Weights of a small mixture-of-experts language model, trained from scratch on English Wikipedia.
Training: a variant of Adam for the experts, 3716 steps.
Below are experts of layer 8 (counted from 0) of a mixture-of-experts language model. Rows are named router (the router's row for the expert), gate (a neuron's input weights, with its number), up (a neuron's input weights, with its number) and show model dimensions 0-159. Each number is 200 + 20 x the weight over its row's rms, rounded and kept within 0 to 999.
Before each expert's rows: a language model's description of what the expert responds to. This comes from a sample of Wikipedia text that the model never trained on.

# expert 60
Plural suffixes ending nouns, such as commun-ities, produc-ers, tr-ains, plus commas, closing brackets, "and", "they" and "which".
router,184,178,215,177,170,210,214,221,212,180,211,217,194,162,213,242,236,198,211,202,196,203,194,153,185,221,218,213,212,232,214,195,191,174,210,198,191,200,245,228,189,184,174,182,206,189,192,167,183,184,242,203,239,213,214,214,239,183,189,175,235,201,238,234,182,219,211,214,200,228,168,175,165,211,198,212,208,183,241,216,184,212,233,228,230,204,187,172,221,199,218,195,198,175,197,188,210,204,198,179,184,216,191,220,147,200,214,229,203,195,207,229,190,200,197,209,190,164,170,203,211,188,188,214,217,158,201,222,177,197,227,221,179,183,180,192,203,194,211,216,213,203,207,229,205,193,224,186,207,198,193,226,178,216,220,200,197,181,196,175
gate0,215,196,172,238,206,209,157,211,178,198,171,176,194,213,175,217,187,197,230,221,205,180,187,224,200,190,184,168,212,203,183,241,227,203,208,187,208,207,227,185,240,213,206,214,194,196,167,184,201,171,181,205,206,190,192,207,203,184,204,167,200,206,170,207,242,222,190,203,188,190,187,220,212,195,205,198,188,226,200,224,214,226,207,180,242,197,207,204,200,184,222,210,170,158,198,233,226,207,191,211,189,201,149,198,227,206,209,211,216,180,203,209,209,235,196,210,230,135,215,180,247,234,227,220,217,241,178,228,236,205,223,225,195,199,206,206,207,202,157,197,200,212,192,198,193,206,187,210,190,226,212,215,197,220,235,206,196,209,207,222
up0,194,159,187,206,197,190,200,211,165,190,174,159,221,225,198,199,174,192,201,213,185,188,210,217,206,214,196,142,207,233,188,225,186,217,216,209,211,188,195,180,173,199,185,211,207,218,213,249,222,206,203,218,188,203,180,230,212,211,178,195,163,191,207,182,231,159,182,211,195,202,190,191,199,152,199,233,188,186,166,181,213,201,216,214,226,201,246,173,226,201,185,227,194,198,190,204,174,216,155,215,203,215,179,187,240,241,181,213,209,213,196,193,187,178,203,186,164,211,234,185,176,206,225,211,214,227,195,208,198,210,219,189,194,228,179,196,216,212,194,206,232,182,212,183,177,182,158,180,177,186,171,192,202,219,219,207,216,172,193,221
gate1,178,204,201,171,225,199,179,201,215,180,230,192,223,255,172,224,182,179,191,162,191,212,208,204,192,196,180,216,167,212,227,212,179,162,208,200,180,239,176,176,201,236,170,192,169,177,167,199,221,182,185,182,196,194,179,206,195,216,200,214,190,200,187,231,218,178,202,226,202,179,202,175,168,174,201,227,206,204,166,209,172,189,186,219,172,179,196,194,181,196,168,209,200,199,189,230,191,189,190,187,214,187,220,232,236,230,189,177,194,197,224,194,205,225,201,204,190,196,246,201,184,256,206,199,237,208,230,174,194,220,213,214,223,184,197,192,188,215,195,205,218,249,215,197,167,185,242,201,178,189,186,192,203,211,196,201,195,206,183,206
up1,202,166,219,166,249,203,187,164,207,227,225,143,214,230,193,179,181,205,233,196,203,212,214,180,197,212,188,205,231,195,237,204,209,224,181,220,191,201,221,143,188,187,173,211,229,181,196,163,197,189,231,173,201,183,214,203,204,191,189,215,209,188,201,207,214,193,181,194,178,203,220,202,223,213,231,211,220,208,166,206,189,197,190,243,202,214,208,211,197,187,155,181,182,195,172,205,194,232,205,183,212,215,219,208,196,220,195,203,169,201,213,214,196,191,210,227,213,176,200,187,196,189,223,199,226,239,176,178,217,179,197,188,189,214,225,201,185,207,167,199,225,239,233,166,184,227,224,200,225,183,171,196,225,207,175,171,200,217,203,201
gate2,171,200,182,225,211,189,206,183,220,217,138,199,228,208,202,226,187,215,216,216,222,177,187,247,199,230,214,203,177,234,208,180,175,201,211,183,233,190,200,218,194,175,212,203,165,231,199,197,221,183,229,223,230,215,218,204,207,184,199,204,179,164,193,205,225,215,212,196,198,146,215,216,198,227,222,173,181,181,211,166,208,228,169,158,221,176,188,206,204,189,219,165,231,197,209,218,263,213,179,196,207,196,208,209,202,183,192,190,221,163,219,213,194,175,195,200,212,216,202,197,223,212,175,194,196,177,207,202,231,196,236,211,216,206,230,189,202,213,204,187,193,211,218,190,224,173,218,228,189,202,203,180,208,189,200,191,213,240,202,213
up2,207,224,205,169,261,208,190,177,203,198,210,204,205,211,175,197,223,196,202,189,190,210,206,191,212,167,197,178,199,155,224,171,214,225,201,179,188,191,228,226,210,220,184,205,199,175,196,217,166,169,170,204,152,215,205,204,221,226,195,200,256,162,203,203,202,183,175,239,197,210,194,223,209,199,197,180,198,182,180,168,179,181,164,215,218,263,206,222,202,217,186,206,239,184,164,217,223,194,212,205,186,198,191,186,195,200,183,176,167,174,221,212,197,224,219,196,220,186,211,211,205,222,243,203,244,212,179,184,216,202,212,206,203,180,196,218,201,208,193,213,186,216,217,194,179,191,237,214,165,197,194,221,200,192,199,206,216,194,203,228
gate3,165,216,210,171,224,223,238,212,199,220,201,182,181,191,220,191,191,182,215,173,213,209,182,170,251,232,234,200,199,183,177,213,204,208,211,170,205,238,210,202,215,229,200,203,208,157,184,200,204,211,214,191,188,169,193,208,210,185,192,209,187,130,226,186,184,183,229,192,178,211,149,178,197,207,209,187,212,205,206,208,193,212,213,203,216,192,220,179,208,164,169,218,234,161,194,212,181,214,227,171,215,185,233,230,219,213,224,209,199,230,189,223,208,191,206,192,186,180,217,180,197,212,200,205,222,198,193,187,224,207,206,183,189,222,218,181,232,185,203,182,191,178,184,210,217,191,212,206,209,172,215,180,196,226,260,180,198,190,202,222
up3,226,195,207,167,168,188,192,212,204,186,193,221,206,240,228,161,202,194,218,183,211,200,208,217,180,218,209,199,200,160,166,212,204,199,197,182,208,192,177,193,224,222,239,186,232,184,184,182,218,233,192,211,170,178,205,215,190,220,218,211,213,207,164,205,224,181,209,208,212,198,186,227,210,198,175,161,165,211,230,172,199,187,168,181,188,236,178,201,185,207,215,195,199,230,215,170,180,200,223,229,208,171,248,195,212,180,179,198,218,183,215,162,189,190,199,184,240,228,204,180,185,215,198,184,198,198,183,220,179,193,213,197,200,211,210,237,198,190,213,205,200,185,191,166,221,190,229,218,181,178,241,211,238,209,220,193,178,249,211,214
gate4,206,203,225,215,236,204,180,197,188,209,212,195,216,225,187,191,235,203,188,217,196,176,200,213,190,182,202,214,191,221,199,186,193,202,206,217,191,191,162,166,191,192,157,175,184,191,204,188,196,181,206,185,218,220,176,184,187,179,176,147,188,239,219,194,131,203,209,193,204,176,168,229,196,211,212,216,163,182,208,237,199,217,234,167,191,219,213,198,198,186,207,179,178,206,223,213,221,189,228,194,206,221,175,236,199,190,217,190,211,208,194,192,180,192,185,227,219,186,194,237,200,163,140,194,196,242,194,205,202,191,188,236,189,202,179,180,239,212,216,190,210,221,193,196,189,215,178,221,209,199,189,216,174,217,226,238,215,205,211,187
up4,256,190,208,207,179,198,207,178,214,196,206,196,185,147,194,230,221,212,206,181,203,220,190,242,179,220,193,225,221,164,195,209,222,198,209,187,188,202,251,236,235,168,193,209,222,195,229,192,164,199,194,217,164,186,199,220,159,204,210,210,205,184,157,207,223,216,221,218,207,205,212,205,178,215,174,206,237,199,204,192,184,207,173,231,164,177,196,236,212,247,200,241,202,215,202,183,203,179,190,179,196,191,193,210,203,195,194,207,189,189,184,186,212,232,181,176,194,182,189,188,185,215,208,228,182,196,187,217,200,199,241,223,207,159,203,209,168,179,211,210,194,194,185,199,203,213,230,165,224,188,217,207,207,227,192,173,214,201,202,214
gate5,208,256,191,138,213,204,187,220,178,188,231,194,197,220,195,223,202,188,184,201,215,203,209,195,196,201,189,218,220,211,204,195,185,192,181,213,198,227,220,172,178,189,183,237,206,188,197,174,171,221,210,176,176,204,175,194,175,215,219,210,223,236,229,211,182,203,219,192,185,235,201,155,212,211,184,202,218,193,189,211,173,175,217,236,206,201,213,185,206,189,232,187,180,198,192,198,150,218,207,176,224,214,241,190,179,186,204,188,206,220,196,219,206,183,182,202,171,152,180,211,206,222,203,155,192,198,213,187,189,172,161,199,201,177,236,205,200,205,209,213,224,209,216,187,156,212,230,201,194,197,186,192,213,185,194,214,172,153,178,202
up5,215,222,208,219,201,208,197,215,202,200,235,193,177,223,216,258,215,231,209,184,204,210,183,220,210,170,199,210,218,230,205,208,185,196,215,241,182,217,208,187,169,175,203,197,190,206,180,212,213,186,197,184,191,231,208,227,197,215,239,203,207,213,195,225,219,177,217,197,188,227,204,187,174,196,174,239,201,232,195,179,205,198,227,224,195,188,211,208,180,232,181,201,187,201,163,192,162,217,188,177,208,194,219,201,200,187,201,240,202,204,211,199,184,143,187,159,175,152,153,178,150,199,198,204,216,192,233,191,193,201,175,194,185,241,215,207,168,194,193,202,213,216,213,177,178,234,204,181,187,208,197,220,215,172,220,190,192,181,189,189
gate6,205,166,179,242,218,206,179,213,216,186,209,198,191,165,209,176,182,207,215,206,170,189,200,209,222,187,166,167,194,209,207,197,203,202,220,197,213,211,231,195,187,211,170,217,231,230,167,202,236,225,161,205,237,246,187,199,178,182,192,248,212,202,164,187,182,186,205,179,169,218,187,199,199,183,209,183,194,252,214,208,195,238,197,237,165,222,177,191,200,197,161,206,185,213,202,169,210,214,186,173,200,220,194,179,222,190,208,216,221,231,202,225,217,178,212,179,193,218,162,221,217,226,212,203,203,200,185,221,210,207,203,223,207,201,248,218,193,187,174,194,194,209,206,213,201,202,196,211,192,178,163,210,202,177,216,210,173,190,170,219
up6,193,173,208,220,235,191,197,204,211,193,149,211,204,179,242,207,218,221,255,180,189,151,193,187,215,204,218,175,193,210,219,163,218,211,205,200,215,218,189,193,219,203,199,212,227,219,181,168,229,187,188,207,241,199,209,185,178,181,224,228,168,188,156,191,217,221,186,160,194,181,217,220,199,216,227,213,197,244,207,236,198,197,227,182,171,230,188,171,170,184,179,200,211,193,186,201,225,223,201,213,199,212,196,186,190,213,192,189,205,195,174,220,206,207,195,250,219,225,186,202,222,193,191,221,218,215,206,206,229,218,216,192,199,193,171,164,223,205,185,195,208,190,194,191,234,185,156,198,201,184,211,200,205,176,194,212,215,166,206,219
gate7,196,192,216,208,216,196,199,200,215,176,189,228,198,248,184,201,188,210,204,157,203,182,193,179,227,247,160,172,212,212,215,205,172,215,197,162,191,192,201,240,193,194,178,221,191,191,194,161,192,182,187,217,216,206,236,202,179,196,218,202,213,192,175,188,205,175,177,183,174,232,192,200,179,210,193,190,211,227,211,211,188,175,199,222,197,182,201,183,150,224,198,172,207,174,201,186,196,203,197,208,165,191,228,224,189,163,190,227,192,145,203,216,212,212,216,206,183,177,184,200,168,194,228,210,198,193,205,178,164,203,194,202,228,207,169,208,157,219,198,221,195,215,221,231,199,142,220,194,198,184,175,209,215,183,198,197,209,155,195,195
up7,216,132,206,196,212,209,202,178,220,171,176,207,220,220,176,212,209,199,219,202,220,177,249,189,206,193,190,182,192,200,223,222,147,194,210,210,223,236,199,174,199,217,193,197,220,204,163,157,215,192,218,192,220,219,193,190,202,198,187,218,226,213,221,207,188,224,169,187,209,203,222,216,209,202,223,181,195,201,193,207,204,190,167,216,199,203,181,210,208,210,215,199,187,206,219,195,210,209,203,226,207,222,171,263,175,266,200,209,228,177,183,170,204,182,208,143,206,221,210,226,200,204,177,178,198,179,193,205,232,192,193,211,232,201,245,202,180,210,165,188,192,218,224,203,218,195,206,194,184,202,205,198,209,183,203,184,200,193,185,232
gate8,210,227,214,193,249,192,217,169,201,188,225,207,193,222,204,212,229,197,151,215,205,198,201,200,215,194,209,207,189,157,213,202,203,193,209,201,200,225,205,205,197,198,193,212,193,191,191,215,184,185,220,227,181,194,203,196,183,231,185,206,216,206,189,211,223,227,211,183,197,155,180,192,235,229,191,199,223,264,193,208,211,211,169,202,224,223,243,229,170,213,163,161,168,199,174,229,184,206,231,191,219,200,226,208,174,221,220,183,160,233,192,177,207,217,183,217,228,197,203,216,170,215,173,201,211,239,237,170,198,206,195,200,181,188,182,212,248,189,185,218,200,195,190,207,201,188,203,166,214,211,183,165,184,182,206,211,193,199,208,215
up8,141,209,220,186,220,203,168,192,243,151,214,207,201,177,206,218,194,183,161,199,207,222,205,219,203,214,211,193,212,189,216,213,213,185,194,156,180,193,220,180,177,190,200,160,225,182,207,182,173,198,227,205,221,199,201,208,203,221,212,213,184,177,198,218,190,236,198,191,180,186,191,185,224,183,199,174,201,208,187,211,171,180,166,195,185,196,185,180,223,185,238,194,177,226,213,209,217,197,229,185,211,223,184,198,216,179,190,200,176,155,196,239,239,204,185,221,209,172,168,188,216,187,209,214,183,175,194,190,182,188,184,220,207,189,205,211,197,197,244,186,196,180,207,202,189,220,197,208,170,196,174,263,186,192,187,198,188,205,187,252
gate9,227,203,203,167,223,209,181,141,229,176,227,203,205,213,209,183,187,196,204,198,190,203,217,178,179,202,166,201,221,181,190,194,213,215,227,183,198,202,171,229,216,199,189,229,205,182,216,237,167,203,202,168,180,174,179,192,218,230,200,203,207,205,200,220,222,171,168,253,193,175,207,208,226,212,234,227,206,226,210,211,142,165,144,214,209,218,201,205,183,186,169,221,209,217,219,218,153,218,222,209,202,228,197,214,223,181,182,179,206,192,207,202,193,211,183,174,194,204,235,178,189,176,224,200,205,181,180,171,174,182,192,202,210,220,207,178,230,198,192,207,188,218,203,202,208,207,185,191,214,183,203,199,226,201,182,179,223,185,189,204
up9,176,236,190,237,213,203,221,190,211,215,209,206,204,178,197,185,226,188,202,229,203,196,196,210,220,199,145,194,189,227,201,207,200,192,158,202,181,171,158,204,197,208,210,204,192,196,188,208,195,222,181,204,186,238,200,202,199,235,202,215,201,175,195,169,213,208,204,194,205,179,173,186,201,161,181,142,203,225,245,205,155,186,215,170,172,164,168,209,182,207,214,206,177,227,251,184,201,163,200,201,197,207,195,188,181,196,205,194,201,245,165,191,196,194,209,176,233,228,167,215,188,193,209,213,181,194,190,222,231,207,197,233,173,226,185,186,215,193,217,213,209,177,172,167,187,192,218,188,223,207,220,211,215,198,207,219,181,193,211,194
gate10,208,220,209,184,173,195,164,213,234,188,200,212,221,182,202,232,217,206,197,189,185,197,222,187,191,153,199,179,221,203,196,190,206,197,193,205,228,189,198,185,208,202,196,187,193,164,243,249,208,187,231,215,162,190,174,182,219,204,206,191,223,210,215,215,191,179,207,207,255,192,208,197,211,222,207,215,230,182,196,197,200,225,202,218,186,191,196,185,217,202,169,205,195,204,177,214,185,221,231,227,202,195,225,172,209,242,224,239,174,198,183,191,222,183,196,170,186,191,229,172,225,182,220,182,184,222,168,206,184,216,199,206,213,209,219,183,204,199,170,277,185,214,194,214,180,203,216,179,202,229,187,203,197,245,193,190,178,210,183,170
up10,214,207,213,224,152,209,210,176,204,187,175,235,190,183,221,175,202,190,235,184,180,194,162,206,220,190,193,240,174,199,217,205,200,223,240,198,193,207,208,216,208,220,159,211,176,211,194,228,176,217,194,210,189,189,196,198,176,207,194,213,178,187,219,189,217,194,179,194,219,195,224,193,202,172,173,216,183,216,171,187,213,185,210,199,180,234,200,219,232,201,191,213,202,185,189,178,191,192,200,178,188,208,218,192,187,193,181,210,186,212,196,206,228,192,179,222,212,237,181,214,194,194,221,205,214,240,246,219,214,219,183,224,228,208,221,188,183,234,216,174,204,178,205,174,201,193,122,218,205,223,229,149,192,170,205,173,198,177,227,209
gate11,190,194,189,213,197,209,230,216,189,230,204,195,218,239,197,166,176,191,204,187,200,178,170,222,225,226,219,190,208,207,225,209,173,224,202,235,202,194,228,219,186,205,204,211,199,212,195,210,208,193,210,240,210,178,192,172,194,210,234,213,212,210,187,192,197,217,184,179,186,170,192,186,180,204,204,191,172,164,225,200,247,201,178,203,206,177,190,160,181,184,225,182,226,165,155,185,200,202,228,216,222,182,234,185,216,165,185,169,238,202,247,220,187,173,211,167,183,214,198,229,210,211,214,218,229,164,211,204,206,179,209,204,173,189,188,192,223,202,207,224,218,204,190,182,225,184,218,210,179,200,219,239,192,227,222,171,191,176,174,191
up11,208,180,184,210,166,197,214,199,200,188,190,214,210,148,219,150,199,195,196,183,194,217,243,203,204,213,180,200,209,228,196,180,210,183,208,178,205,200,194,207,197,181,185,174,180,226,214,226,189,205,247,201,223,169,191,203,197,211,221,207,172,159,220,218,174,162,207,202,195,236,199,239,211,209,170,183,200,190,200,220,213,223,208,227,194,199,178,173,194,236,224,181,167,191,215,225,216,220,204,151,217,209,209,215,230,140,184,194,218,213,199,220,190,182,212,181,197,182,223,212,194,213,199,203,231,199,206,185,196,205,174,238,200,209,163,212,182,213,177,184,181,218,195,172,191,174,198,205,201,220,238,216,233,190,197,216,199,229,187,175
gate12,200,211,181,187,197,194,212,203,206,203,206,181,214,204,180,209,227,190,213,205,212,206,212,196,136,217,235,174,227,143,204,215,194,183,194,202,215,199,195,187,208,200,210,213,169,206,207,201,192,203,220,234,192,187,174,181,190,189,206,197,204,134,170,165,212,232,207,212,200,228,185,241,174,246,191,200,207,231,195,194,209,210,188,196,203,214,161,200,176,219,224,201,197,235,227,181,175,219,197,195,184,207,225,185,207,204,209,176,200,218,195,182,202,197,177,183,195,205,210,172,184,169,173,221,195,197,189,178,189,196,228,182,161,216,151,198,237,217,202,177,214,166,199,171,191,212,205,183,202,243,251,191,209,207,178,207,205,215,199,218
up12,204,194,207,200,198,191,204,178,191,219,211,194,213,201,208,181,201,208,186,188,189,259,248,183,172,187,200,174,227,188,182,201,199,187,219,210,184,207,206,228,203,208,171,202,199,128,159,196,220,187,178,208,177,226,199,185,207,186,196,209,223,171,232,230,203,208,244,149,206,204,208,227,196,178,200,186,215,254,163,227,201,203,236,227,176,202,215,182,184,193,196,191,179,172,174,184,194,225,223,183,220,205,175,201,171,192,171,208,194,192,166,212,188,207,215,204,201,227,190,197,199,197,201,198,227,212,218,207,187,202,190,155,187,185,185,197,173,213,213,211,190,201,212,161,206,218,208,201,200,229,196,222,197,215,183,199,200,196,246,235
gate13,242,218,166,176,176,191,211,206,223,189,214,196,208,215,205,204,217,187,182,209,193,190,214,181,187,218,175,216,205,195,208,198,178,232,209,225,190,217,201,212,176,233,190,214,220,218,224,174,181,224,173,225,200,180,171,191,217,193,201,191,205,207,181,215,184,155,193,215,162,209,184,227,196,193,235,214,199,179,208,207,174,186,172,207,213,193,200,167,224,199,194,174,198,236,223,147,171,201,220,174,182,199,192,238,213,164,191,234,222,215,215,227,213,180,178,171,155,198,197,199,185,214,187,211,204,211,152,203,176,178,218,202,188,194,217,179,191,196,245,196,190,168,186,203,241,181,196,189,216,190,170,191,211,203,217,174,193,219,214,162
up13,203,194,228,200,226,205,193,219,185,165,198,192,190,187,211,212,197,180,190,185,215,188,180,187,212,190,234,187,186,226,180,188,211,183,211,158,230,198,204,180,202,204,200,207,179,191,201,244,210,208,226,181,202,202,206,198,187,174,203,208,195,187,215,176,195,182,219,208,230,187,235,156,210,210,220,199,211,182,189,195,171,229,187,212,176,188,168,229,176,181,229,190,210,187,166,246,229,178,229,200,244,183,232,209,213,216,188,212,189,173,212,179,229,216,232,214,211,200,194,242,214,169,231,204,212,135,208,179,204,210,201,232,238,205,193,207,223,222,200,211,221,226,196,209,188,200,201,163,189,209,226,180,201,187,210,199,205,171,230,174
gate14,211,196,212,245,210,196,208,209,223,203,175,184,232,235,203,184,216,204,236,213,202,225,230,192,197,182,231,175,209,188,200,192,218,173,213,207,217,217,252,200,199,227,206,197,198,172,164,225,192,195,145,173,221,187,206,201,192,207,199,221,165,205,214,162,238,182,175,159,211,190,212,183,179,172,186,194,197,218,226,187,222,185,221,224,199,204,232,205,225,185,194,209,231,178,185,206,196,186,207,176,204,192,208,176,208,242,199,192,155,195,195,194,178,221,170,179,215,189,176,200,228,203,216,245,166,203,208,182,199,225,192,184,265,219,239,215,187,189,200,195,202,185,187,213,192,205,216,184,186,194,206,190,200,204,210,206,183,192,210,188
up14,172,223,196,219,240,210,191,159,218,194,218,207,170,211,191,195,249,202,187,194,208,185,213,191,204,220,233,228,179,169,219,180,190,222,186,217,191,171,197,155,201,224,205,197,182,192,238,180,228,235,217,220,161,187,193,181,182,191,177,226,198,175,249,154,179,223,178,195,200,221,212,195,190,210,225,169,191,224,164,186,211,191,203,206,226,189,172,193,168,194,196,186,223,189,207,225,197,180,189,212,221,175,204,186,221,194,210,168,183,164,190,198,236,162,183,224,183,184,168,177,189,201,202,203,191,209,174,190,218,202,179,194,167,176,182,200,205,176,181,217,180,194,203,211,203,187,172,197,205,208,195,192,198,162,202,207,198,169,205,210
gate15,196,219,176,154,213,217,171,190,214,195,227,185,203,179,194,179,183,185,194,186,195,208,219,226,222,210,182,202,201,219,229,202,172,207,221,179,195,201,192,221,206,185,186,212,202,197,164,162,200,211,180,162,188,205,191,201,211,231,165,203,229,209,171,221,156,214,173,215,238,230,208,202,244,198,215,178,181,204,170,222,200,193,205,238,188,186,143,216,214,161,173,209,170,184,205,195,192,196,202,191,218,203,179,202,209,199,173,195,191,221,179,198,220,208,214,209,201,148,217,224,208,202,198,188,184,233,174,221,203,200,176,231,207,202,213,205,178,167,238,215,186,231,190,168,174,207,247,216,204,189,176,211,219,196,191,188,183,205,194,198
up15,186,204,222,191,167,206,207,173,181,193,180,250,207,216,210,197,247,188,234,205,215,165,226,199,185,218,238,193,204,171,214,192,193,194,172,218,223,201,206,184,204,184,210,192,189,179,217,189,216,195,227,193,184,198,212,213,160,149,214,204,192,156,228,206,244,216,211,231,177,198,216,265,206,210,195,212,238,196,176,219,206,217,223,170,205,235,185,194,183,183,231,188,194,190,202,255,222,197,196,219,211,234,215,187,187,223,194,167,202,189,211,182,183,203,205,219,221,219,229,204,197,198,172,201,241,203,200,218,211,196,187,208,223,212,203,175,212,203,217,177,198,171,212,195,224,205,174,172,193,209,201,213,181,198,216,201,208,191,222,217
gate16,194,205,196,194,201,200,188,199,178,203,193,161,195,190,184,233,201,197,186,179,193,179,214,217,175,194,238,211,171,223,178,227,202,215,189,214,180,229,193,195,212,210,219,233,215,213,187,161,235,207,210,204,195,228,182,207,191,198,214,186,139,224,158,214,174,189,208,213,163,197,254,203,234,163,206,166,231,230,180,214,199,211,183,195,212,201,195,211,178,203,195,195,182,253,231,190,205,210,182,215,220,210,191,195,216,208,192,203,231,203,202,167,207,196,196,209,187,221,236,202,175,208,177,180,199,203,206,204,230,233,187,192,221,233,226,215,214,170,218,180,201,191,211,176,217,197,177,189,167,198,174,209,202,173,183,163,237,206,189,175
up16,257,212,195,201,211,212,203,181,213,168,200,237,232,221,194,203,161,219,200,206,208,215,200,173,216,168,151,225,207,205,206,186,189,170,195,189,198,197,202,208,200,225,191,229,183,210,176,184,225,194,215,207,213,186,212,182,211,186,194,198,206,182,165,211,169,145,212,196,220,198,188,210,179,219,195,229,186,201,175,219,243,195,217,257,164,188,204,176,196,221,212,210,161,193,202,207,197,213,179,201,184,217,190,193,198,171,208,189,165,207,201,212,171,175,201,167,201,165,157,200,193,188,202,208,201,204,226,227,193,206,181,161,220,194,180,236,194,198,212,190,203,192,217,210,172,205,243,182,218,213,199,210,233,208,171,197,185,187,194,166
gate17,198,154,220,207,208,201,209,195,205,188,218,147,215,150,189,201,226,193,217,210,185,196,219,187,201,146,216,185,181,174,178,186,220,200,224,199,196,184,172,185,201,213,196,193,203,220,194,167,227,189,213,198,218,227,206,183,254,195,218,210,204,214,180,206,193,204,203,202,230,206,193,214,192,194,218,202,168,219,215,190,174,226,197,188,232,197,233,189,194,206,214,179,207,211,171,223,192,183,175,212,200,188,172,213,185,190,223,216,189,209,166,166,197,197,183,202,218,173,188,208,218,161,183,185,196,193,216,210,183,234,225,185,240,184,210,194,279,203,182,214,191,211,193,184,234,222,172,182,179,208,205,216,186,185,190,185,230,232,196,215
up17,188,237,201,180,180,205,199,179,234,183,226,230,206,246,223,223,211,211,190,175,189,181,196,232,194,201,162,186,203,212,237,212,210,177,175,221,187,198,193,227,198,188,197,212,175,187,155,222,188,196,177,226,200,205,184,187,164,189,179,182,202,202,198,227,174,198,190,186,198,216,173,187,206,187,184,213,246,205,240,221,222,211,182,207,174,186,171,170,187,205,211,209,218,176,216,168,201,207,209,181,216,209,164,175,207,196,215,236,182,192,216,204,185,183,215,199,221,170,172,212,211,190,208,191,213,200,193,197,177,171,165,188,194,171,227,221,184,173,229,161,200,201,207,177,185,162,201,207,196,218,227,218,201,200,234,208,190,153,206,164
gate18,177,186,184,188,191,182,222,212,218,179,169,205,184,218,189,223,209,228,160,206,202,184,190,222,172,203,191,161,168,218,189,179,212,226,191,205,195,198,203,194,195,166,212,211,198,235,239,185,181,202,199,219,212,179,199,214,239,180,205,179,201,187,235,181,210,211,176,198,183,181,199,191,172,191,191,163,167,180,241,185,177,193,187,197,233,166,188,212,181,193,190,217,244,226,223,202,197,198,201,196,176,166,182,189,221,185,170,171,221,187,177,240,202,222,212,209,220,185,162,215,193,227,155,206,188,200,194,184,178,221,245,241,183,210,184,207,217,212,233,215,206,162,194,183,201,194,233,199,213,187,197,183,207,201,221,208,183,219,212,207
up18,171,191,181,216,183,185,251,210,201,191,193,190,194,213,174,202,230,202,222,228,196,198,173,180,231,184,191,173,197,216,203,192,164,185,203,204,191,188,236,186,194,207,229,195,181,202,233,210,214,178,224,201,224,209,202,198,219,157,193,189,178,203,202,174,191,195,202,245,211,242,195,194,176,194,184,228,241,192,234,202,184,217,184,171,192,190,222,227,185,211,169,215,211,169,194,207,200,212,180,199,206,192,188,263,202,243,203,169,206,206,205,226,211,194,227,199,207,162,192,200,161,197,179,202,199,192,211,260,190,215,238,211,199,201,192,224,219,223,211,220,205,225,200,192,204,188,186,200,193,190,206,215,220,207,227,223,215,200,234,157
gate19,209,184,202,182,191,208,190,192,185,200,215,208,191,211,218,186,183,185,205,199,182,210,204,229,154,204,190,224,225,183,205,210,174,174,180,173,172,225,240,213,219,211,180,205,169,191,188,189,188,180,199,205,219,234,196,201,207,193,185,201,215,209,205,206,205,202,188,191,231,227,203,176,188,183,212,148,251,215,192,193,201,218,192,187,177,161,156,190,234,163,172,195,211,207,200,194,201,201,198,139,213,213,207,174,235,207,226,196,226,181,211,197,240,191,228,199,198,231,222,194,198,216,231,192,209,204,199,242,208,205,200,181,222,187,172,158,189,185,203,190,183,192,194,203,163,220,175,230,215,221,233,208,196,230,207,164,159,205,205,197
up19,205,188,206,174,174,206,198,230,226,208,224,213,197,248,219,211,172,209,216,201,176,178,201,209,177,191,180,190,197,235,215,185,225,195,192,199,194,191,234,199,167,197,220,209,209,183,193,169,190,210,193,182,185,202,179,188,216,200,215,198,198,221,237,183,185,179,216,175,201,192,178,183,198,172,216,173,201,192,189,194,184,204,190,270,224,152,257,169,162,177,217,202,209,206,194,188,183,208,212,176,197,172,204,200,206,202,204,236,217,232,197,229,219,196,207,171,194,180,212,203,208,221,202,210,189,207,199,233,189,195,216,178,208,170,239,226,168,196,167,179,180,213,201,181,204,191,213,247,221,199,179,213,180,173,188,210,190,170,207,235
gate20,191,186,169,199,221,189,156,167,208,212,192,170,205,229,188,180,191,213,179,196,182,216,218,228,210,155,167,234,204,196,228,223,200,212,201,205,160,195,202,218,176,240,196,227,196,211,189,166,180,200,182,201,198,193,214,196,200,216,159,219,229,238,185,199,208,197,199,188,211,205,210,229,226,203,210,204,183,211,217,189,210,207,161,190,193,199,177,200,236,182,219,190,158,191,211,213,132,204,204,216,206,218,173,203,216,195,194,174,212,185,249,188,194,228,230,201,181,199,238,206,195,238,215,184,198,225,204,206,215,201,208,209,222,196,209,225,170,199,218,197,197,231,215,181,203,212,225,197,233,201,190,213,239,198,221,200,234,190,187,220
up20,180,188,216,221,183,197,216,219,199,182,201,199,223,191,198,193,212,205,195,209,214,173,196,155,234,209,212,238,199,199,213,182,191,191,207,188,178,186,164,222,212,220,224,189,210,202,199,211,207,201,200,233,207,207,187,172,222,198,226,209,194,203,200,178,188,215,174,178,213,197,220,229,207,202,179,205,199,174,204,227,181,197,182,199,199,182,144,192,178,201,218,204,192,221,213,173,201,218,225,234,218,185,200,184,153,188,215,201,192,186,228,193,210,202,149,180,190,221,164,193,172,220,239,209,176,173,207,221,194,205,236,191,222,232,189,247,214,237,180,228,234,206,185,205,233,162,139,211,183,193,199,204,204,178,203,180,188,182,228,215
gate21,222,221,206,186,212,193,189,183,204,179,195,183,237,197,180,211,243,192,220,215,204,199,183,190,178,177,177,200,191,214,203,231,219,199,222,164,216,192,227,229,191,194,216,207,205,179,171,209,183,214,168,163,212,213,198,196,233,203,182,176,194,200,184,216,182,193,184,225,207,161,205,190,190,201,214,203,202,211,200,197,146,216,183,247,234,218,210,191,228,189,196,176,211,208,194,230,190,216,212,176,204,194,176,176,156,217,189,215,198,187,199,184,189,245,190,203,225,139,196,209,192,244,208,204,233,202,198,196,177,204,200,206,208,195,213,182,223,196,152,222,204,234,196,190,206,185,222,187,223,191,210,204,193,177,242,181,234,166,164,207
up21,201,178,206,232,204,184,228,200,204,202,203,173,209,197,177,204,208,231,193,207,224,173,204,225,232,165,226,228,161,211,189,182,199,198,213,202,202,184,213,203,214,206,234,197,163,200,194,236,198,202,205,214,215,149,190,176,206,187,231,224,211,190,205,207,200,200,172,190,188,182,240,192,234,202,159,155,180,235,201,190,222,222,155,131,227,180,197,215,195,200,222,214,193,203,195,230,223,185,200,217,234,199,236,216,210,214,187,192,195,194,206,173,214,220,173,182,195,200,194,195,217,170,209,209,214,177,228,186,176,224,211,210,210,224,193,185,217,219,187,200,206,204,215,175,241,163,193,163,175,215,205,200,208,181,214,193,205,217,189,202